Experts of a small language model: 11 layers, a variant of SOAP for the experts.
Below are experts of layer 2 (counted from 0) of a mixture-of-experts language model. Rows are named router (the router's row for the expert), gate (a neuron's input weights, with its number), up (a neuron's input weights, with its number) and show model dimensions 0-255. Each number is 50 + 10 x the weight over its row's rms, rounded and kept within 0 to 99.
Before each expert's rows: a language model's description of what the expert responds to. This comes from a sample of Wikipedia text that the model never trained on.

# expert 28
What it handles: The preposition of. Mostly "of" after a noun heading a phrase, as in variety of, constitution of, packet of, with some for, in and spaces in table cells.
router:44 50 48 65 59 38 38 47 56 29 37 49 34 49 33 50 46 63 59 61 56 56 55 48 33 38 35 49 55 50 62 37 41 67 57 59 41 54 70 32 57 52 67 45 43 39 57 52 67 58 75 43 57 57 64 31 43 43 39 48 52 68 44 69 31 47 57 45 35 53 52 30 29 59 58 57 59 36 58 44 47 50 47 48 48 47 38 66 44 49 58 53 55 62 39 56 35 56 51 53 61 56 43 40 47 59 64 30 55 51 46 27 60 63 54 70 52 54 46 41 54 65 64 32 55 42 30 42 51 59 62 60 39 65 46 49 52 46 56 45 56 50 48 48 39 52 40 55 57 46 44 47 45 47 62 64 58 36 47 48 55 58 45 30 70 49 46 38 57 59 42 52 50 34 43 68 33 33 48 43 61 59 55 41 41 55 42 68 38 39 56 73 52 45 49 58 40 32 46 51 35 39 42 38 56 69 59 60 55 51 57 51 56 46 51 50 64 49 58 57 51 55 46 53 35 40 45 48 32 51 55 44 53 50 53 68 55 51 66 57 62 36 41 45 41 52 42 50 72 41 44 48 42 54 57 50
gate0:61 40 58 37 62 45 48 52 49 66 63 52 56 48 33 45 63 29 63 46 45 43 42 47 44 45 56 36 36 55 56 40 59 73 44 52 58 48 46 33 62 55 50 54 68 58 36 60 51 53 53 61 61 66 73 59 55 37 37 40 36 47 54 57 53 48 55 55 40 76 67 51 49 47 64 54 32 71 46 56 47 39 58 58 41 49 60 55 40 55 55 63 45 41 42 59 54 37 45 49 36 62 63 55 43 57 38 49 49 49 60 33 59 32 39 49 42 55 51 66 61 53 66 61 47 44 53 55 44 68 47 43 34 54 31 56 46 45 51 51 55 49 48 53 57 52 61 58 66 47 79 48 40 59 64 44 49 49 58 57 36 55 49 69 40 51 56 66 50 56 40 34 39 46 70 30 54 46 51 43 56 46 44 52 40 68 42 53 44 47 37 63 52 33 58 51 41 55 52 61 58 38 33 65 43 47 40 42 43 52 74 41 50 57 43 40 67 39 42 40 54 51 31 68 47 58 51 25 65 63 61 37 41 42 56 43 48 58 58 49 36 53 49 66 48 53 45 44 47 47 57 48 41 62 64 51
up0:32 49 46 79 54 51 62 48 54 47 65 72 48 57 55 54 56 51 37 37 44 43 57 51 49 45 44 59 67 39 48 52 47 40 67 62 38 43 63 67 43 41 47 37 40 42 43 44 56 41 46 55 50 48 39 50 47 60 51 55 23 31 51 55 59 48 50 42 54 32 45 47 39 55 29 46 54 56 40 47 59 54 46 40 40 38 51 54 58 67 28 48 35 72 58 53 48 50 66 51 67 38 43 33 50 45 60 52 50 45 45 43 47 65 53 68 49 64 47 45 52 42 35 58 59 56 49 42 40 34 48 41 57 32 55 56 48 58 51 52 49 38 39 56 51 57 45 47 52 57 37 48 67 45 33 52 51 24 62 35 56 52 53 46 41 52 44 37 52 53 59 53 56 51 54 79 43 42 64 54 51 54 53 39 57 41 66 44 44 52 43 37 48 72 61 33 52 44 59 51 41 45 43 37 52 72 56 70 50 61 44 54 38 45 41 48 65 68 56 43 60 50 56 41 50 51 67 66 55 48 43 63 60 51 34 53 53 36 39 39 66 50 47 33 50 36 53 57 48 63 35 31 52 57 56 73
gate1:45 49 57 48 47 38 67 62 63 47 40 49 52 35 36 28 49 67 42 22 36 60 60 51 36 50 64 53 25 63 58 39 54 46 33 42 52 34 68 47 47 49 34 51 61 44 49 47 50 52 54 25 35 47 49 43 42 48 41 67 46 49 48 59 62 66 57 58 65 57 37 53 52 43 60 56 38 50 54 62 48 45 42 49 40 58 52 60 47 61 69 72 48 38 57 58 51 52 40 32 46 55 36 43 51 57 65 33 35 54 43 63 49 64 73 53 60 38 47 63 40 56 53 56 44 46 45 39 42 44 59 42 54 48 53 46 40 59 31 46 44 38 39 55 50 55 57 53 37 34 47 50 56 50 22 54 69 57 37 55 36 73 61 48 65 60 39 44 53 48 43 40 67 34 56 43 51 48 60 43 55 42 43 61 53 53 63 36 39 53 62 36 46 47 54 35 55 35 48 49 49 46 52 44 54 38 45 62 36 59 49 47 54 61 55 58 51 57 68 25 45 61 45 52 47 59 48 51 52 59 26 38 56 57 56 46 50 47 48 37 64 56 42 53 56 39 45 41 54 29 60 42 36 48 44 53
up1:53 48 47 47 54 56 36 50 44 58 67 67 44 56 64 48 43 45 54 59 55 42 57 52 56 48 49 54 62 65 46 29 54 51 49 32 53 61 47 56 39 23 55 26 59 45 39 30 46 61 30 59 40 48 49 56 43 47 72 35 42 62 56 56 50 49 57 61 56 48 54 62 48 39 42 59 48 49 32 54 49 55 58 50 59 51 49 43 44 55 47 51 53 45 42 35 48 50 57 57 53 36 53 58 56 67 61 50 58 37 64 50 44 55 33 65 49 45 64 34 67 37 46 48 40 56 57 52 56 57 37 61 37 57 52 52 73 47 53 32 21 81 64 47 40 58 51 55 74 67 43 64 52 36 48 61 56 39 40 58 55 69 43 46 59 46 54 52 59 56 43 60 54 55 37 45 53 61 44 45 68 48 56 61 45 34 41 57 67 54 44 70 43 56 38 43 45 53 52 53 58 58 61 45 41 48 53 43 57 62 54 50 49 48 65 48 15 24 50 66 39 41 49 35 49 47 50 43 54 51 33 42 50 58 39 61 45 36 32 52 47 42 34 52 40 47 54 50 56 44 55 53 51 64 53 48
gate2:54 55 43 41 58 36 41 53 66 69 45 43 50 50 59 47 37 57 65 43 51 31 52 43 44 51 52 48 40 53 33 60 47 26 44 44 32 50 40 53 40 55 43 61 63 47 48 56 33 43 49 45 49 66 34 47 41 34 58 37 65 52 64 59 51 51 49 35 61 53 51 64 41 59 54 59 53 58 52 39 52 45 60 37 47 53 61 33 44 31 64 41 64 64 60 45 40 42 57 50 38 56 51 46 53 56 71 52 45 45 35 55 42 48 54 51 44 48 47 48 73 63 39 31 70 61 50 43 68 30 44 46 45 45 54 45 51 49 65 49 52 68 62 43 57 46 57 42 49 68 48 34 62 50 49 47 61 38 52 51 71 43 72 32 55 39 44 53 46 43 49 43 56 48 36 44 68 63 53 60 63 52 63 54 55 45 45 47 41 48 26 51 65 65 66 52 40 33 38 35 46 49 46 52 52 57 63 50 34 46 53 61 58 54 41 55 44 58 55 47 24 55 69 42 45 47 39 25 51 35 39 54 29 45 42 44 36 66 51 50 47 38 47 32 53 51 49 55 52 50 70 42 62 44 51 49
up2:54 65 48 43 56 39 58 50 60 40 41 50 49 34 30 50 43 54 35 33 63 67 40 27 55 51 40 66 38 45 67 45 34 37 49 52 51 69 47 64 64 55 54 47 53 43 66 52 47 52 49 72 28 53 57 60 48 69 31 45 53 35 51 41 44 51 55 64 29 35 45 54 41 49 41 48 40 44 42 44 42 40 43 31 50 44 43 56 37 48 36 55 61 47 46 33 65 58 49 49 59 59 54 46 56 51 38 38 60 68 55 68 48 62 37 60 63 41 49 58 52 48 51 72 52 42 41 52 36 58 38 56 28 64 53 55 47 39 38 49 45 44 69 60 47 43 59 35 35 62 44 46 51 44 55 32 40 39 49 53 42 40 52 66 58 46 40 56 43 63 45 53 39 43 53 50 45 45 54 48 56 49 73 53 40 67 29 36 58 55 51 30 48 37 52 39 36 49 42 36 64 48 45 49 42 58 34 28 44 41 45 57 75 53 60 49 50 50 56 51 52 47 27 50 45 57 58 62 49 48 68 46 47 58 48 49 49 37 51 50 43 62 58 51 64 47 64 43 57 43 49 54 44 48 68 50
gate3:59 59 48 36 44 31 45 50 54 66 49 69 43 57 67 57 45 55 48 62 51 55 44 47 56 42 47 63 40 44 49 51 38 60 34 37 49 48 67 47 41 45 49 59 58 41 48 59 49 55 58 56 36 63 54 56 66 57 57 39 51 61 49 42 41 61 49 50 54 55 68 54 55 53 47 51 44 41 38 50 50 34 50 43 48 48 50 60 59 50 49 39 56 67 49 74 47 34 48 33 70 48 45 42 49 51 37 24 52 34 41 69 49 41 34 41 60 38 60 35 58 61 48 36 47 52 53 60 49 48 61 71 47 52 48 53 40 53 52 64 51 58 56 40 53 60 65 49 52 46 52 48 56 60 32 41 59 41 60 54 47 58 46 32 49 43 58 39 57 59 45 37 48 40 36 40 53 47 50 72 53 50 42 70 46 64 48 80 48 39 41 39 44 32 56 92 53 45 54 47 55 77 47 58 63 57 34 63 45 41 58 48 30 52 51 33 59 46 35 62 51 43 55 55 49 44 44 43 47 49 48 43 44 49 49 46 55 55 57 42 66 58 62 34 56 51 55 24 53 39 46 41 40 61 44 35
up3:42 38 54 58 49 51 53 49 42 44 43 35 51 41 44 55 39 53 54 41 62 38 64 43 57 66 60 33 59 61 49 58 50 40 64 45 34 43 48 40 66 50 44 43 48 54 54 46 63 65 39 59 50 39 52 35 45 35 49 53 52 44 32 59 56 45 61 42 57 40 30 52 40 47 51 52 42 49 71 58 59 68 53 62 61 50 47 33 48 58 58 50 39 42 50 30 60 64 47 75 46 49 52 55 57 61 65 63 44 64 46 33 51 50 54 53 38 64 44 66 51 31 45 65 50 45 52 38 57 37 36 38 49 44 48 54 60 51 56 35 47 39 43 58 49 38 39 42 51 51 37 44 60 47 65 57 34 54 42 50 67 41 56 67 63 51 39 62 39 47 45 61 44 57 57 49 53 58 35 33 37 49 65 26 51 39 44 38 58 59 53 75 59 67 43 29 56 65 45 46 46 20 49 38 25 49 54 49 57 72 48 67 62 48 48 53 60 53 66 32 49 58 57 50 53 54 71 66 35 55 55 56 57 50 67 50 48 51 54 60 36 43 59 42 47 55 43 58 56 55 55 61 53 47 48 58
gate4:34 55 43 45 46 33 63 46 47 57 55 49 48 46 54 34 57 52 28 54 51 50 23 50 50 46 50 57 41 62 43 21 56 43 38 51 35 39 62 67 45 36 57 35 55 59 46 55 64 46 38 39 46 21 60 36 41 66 48 58 43 68 42 32 42 51 45 49 59 46 48 52 44 65 50 46 62 50 49 45 71 36 55 58 58 46 48 54 40 45 55 51 44 31 42 59 74 58 56 38 35 47 58 57 48 40 48 57 52 71 61 67 64 42 45 63 24 51 53 67 41 53 53 28 54 38 38 46 46 37 53 63 45 35 50 62 67 51 40 57 45 50 68 63 46 54 67 44 35 54 51 38 48 36 46 53 60 60 60 42 60 54 65 48 64 46 64 49 48 43 57 44 62 65 54 49 55 37 43 72 37 60 55 74 45 59 58 38 51 58 50 51 39 56 42 59 39 50 51 52 47 54 48 42 39 41 53 72 52 41 50 62 59 46 49 43 30 49 54 57 52 56 56 37 58 51 43 65 52 65 51 37 57 58 45 55 43 46 70 57 54 39 37 42 49 59 57 56 57 50 56 59 47 58 47 56
up4:56 50 55 50 74 58 50 59 64 49 51 32 57 61 41 29 57 50 41 57 65 62 47 60 41 55 48 47 55 62 79 55 56 73 67 30 46 56 45 50 32 47 37 57 35 37 46 51 23 54 48 65 45 43 54 58 37 44 33 37 43 60 45 48 42 46 44 36 54 35 75 40 33 59 49 37 58 48 24 61 39 45 19 63 33 51 49 51 46 28 48 38 54 42 37 38 67 40 53 51 21 43 45 57 50 47 66 52 66 43 50 55 45 51 49 58 43 42 42 48 50 48 45 52 55 67 33 63 51 34 49 50 43 54 43 56 64 46 51 45 50 51 43 33 54 52 63 53 36 53 46 53 45 53 44 55 44 53 57 51 63 46 45 53 42 38 61 34 46 52 59 47 56 52 51 52 47 47 71 45 51 56 43 61 56 45 61 53 49 41 58 48 43 49 52 52 74 62 40 49 32 54 68 55 64 34 59 58 50 43 63 65 48 56 60 42 54 59 52 72 46 59 48 43 43 54 53 39 55 49 49 41 42 47 50 42 51 54 35 60 51 60 53 54 42 40 45 64 53 63 58 67 37 45 60 57
gate5:40 51 49 50 67 47 27 47 54 47 52 51 58 54 52 39 54 25 50 28 52 57 65 54 45 53 42 55 51 63 51 39 50 40 37 29 39 43 58 49 46 30 42 38 58 55 56 46 70 50 48 42 55 60 62 59 44 55 67 45 42 33 49 70 37 46 47 40 23 51 50 43 59 57 64 46 58 59 48 31 57 47 57 58 50 57 52 59 57 66 51 26 46 42 49 55 43 50 55 31 33 35 45 69 56 53 50 51 59 55 59 47 49 48 46 60 52 49 59 54 46 38 42 47 65 75 37 46 38 51 55 42 52 50 55 51 47 62 57 51 42 50 55 55 67 39 43 52 35 60 39 41 27 38 61 52 32 48 42 46 63 62 49 40 49 31 60 52 54 44 37 50 37 50 62 46 34 31 49 57 41 31 50 47 45 38 61 43 46 49 43 41 54 36 46 24 54 30 50 45 44 38 35 35 39 41 54 48 41 36 41 54 44 63 45 50 51 47 59 31 32 49 53 34 46 44 55 43 59 40 39 42 55 53 53 65 61 51 40 50 65 40 42 33 50 67 58 51 50 62 44 54 58 73 37 47
up5:58 43 64 55 39 76 62 70 57 49 37 55 43 49 67 62 47 63 58 49 54 39 39 22 43 72 55 46 63 36 54 68 42 58 50 60 73 55 53 30 44 65 42 61 48 52 51 57 51 54 48 74 53 68 43 46 41 49 33 33 54 67 46 43 71 45 52 62 82 38 49 39 45 51 39 48 69 39 61 77 33 54 49 42 30 47 46 58 37 35 47 59 46 59 66 58 38 58 40 60 51 59 58 52 48 51 50 40 37 38 34 50 40 58 43 39 53 64 54 60 43 51 51 41 43 34 55 61 49 52 52 49 60 50 44 46 45 42 44 43 45 38 61 59 50 54 59 50 28 46 58 54 55 38 51 58 40 46 45 48 48 40 53 49 40 41 48 47 52 53 44 40 58 54 49 38 45 59 54 51 64 45 60 51 48 57 49 68 56 43 39 60 54 50 59 52 43 62 61 46 48 55 60 60 66 69 45 60 57 67 42 52 59 39 48 49 26 51 33 33 54 53 53 56 66 48 44 64 39 43 56 59 41 54 48 48 37 61 51 48 53 56 64 42 55 43 47 48 39 46 49 47 59 32 60 40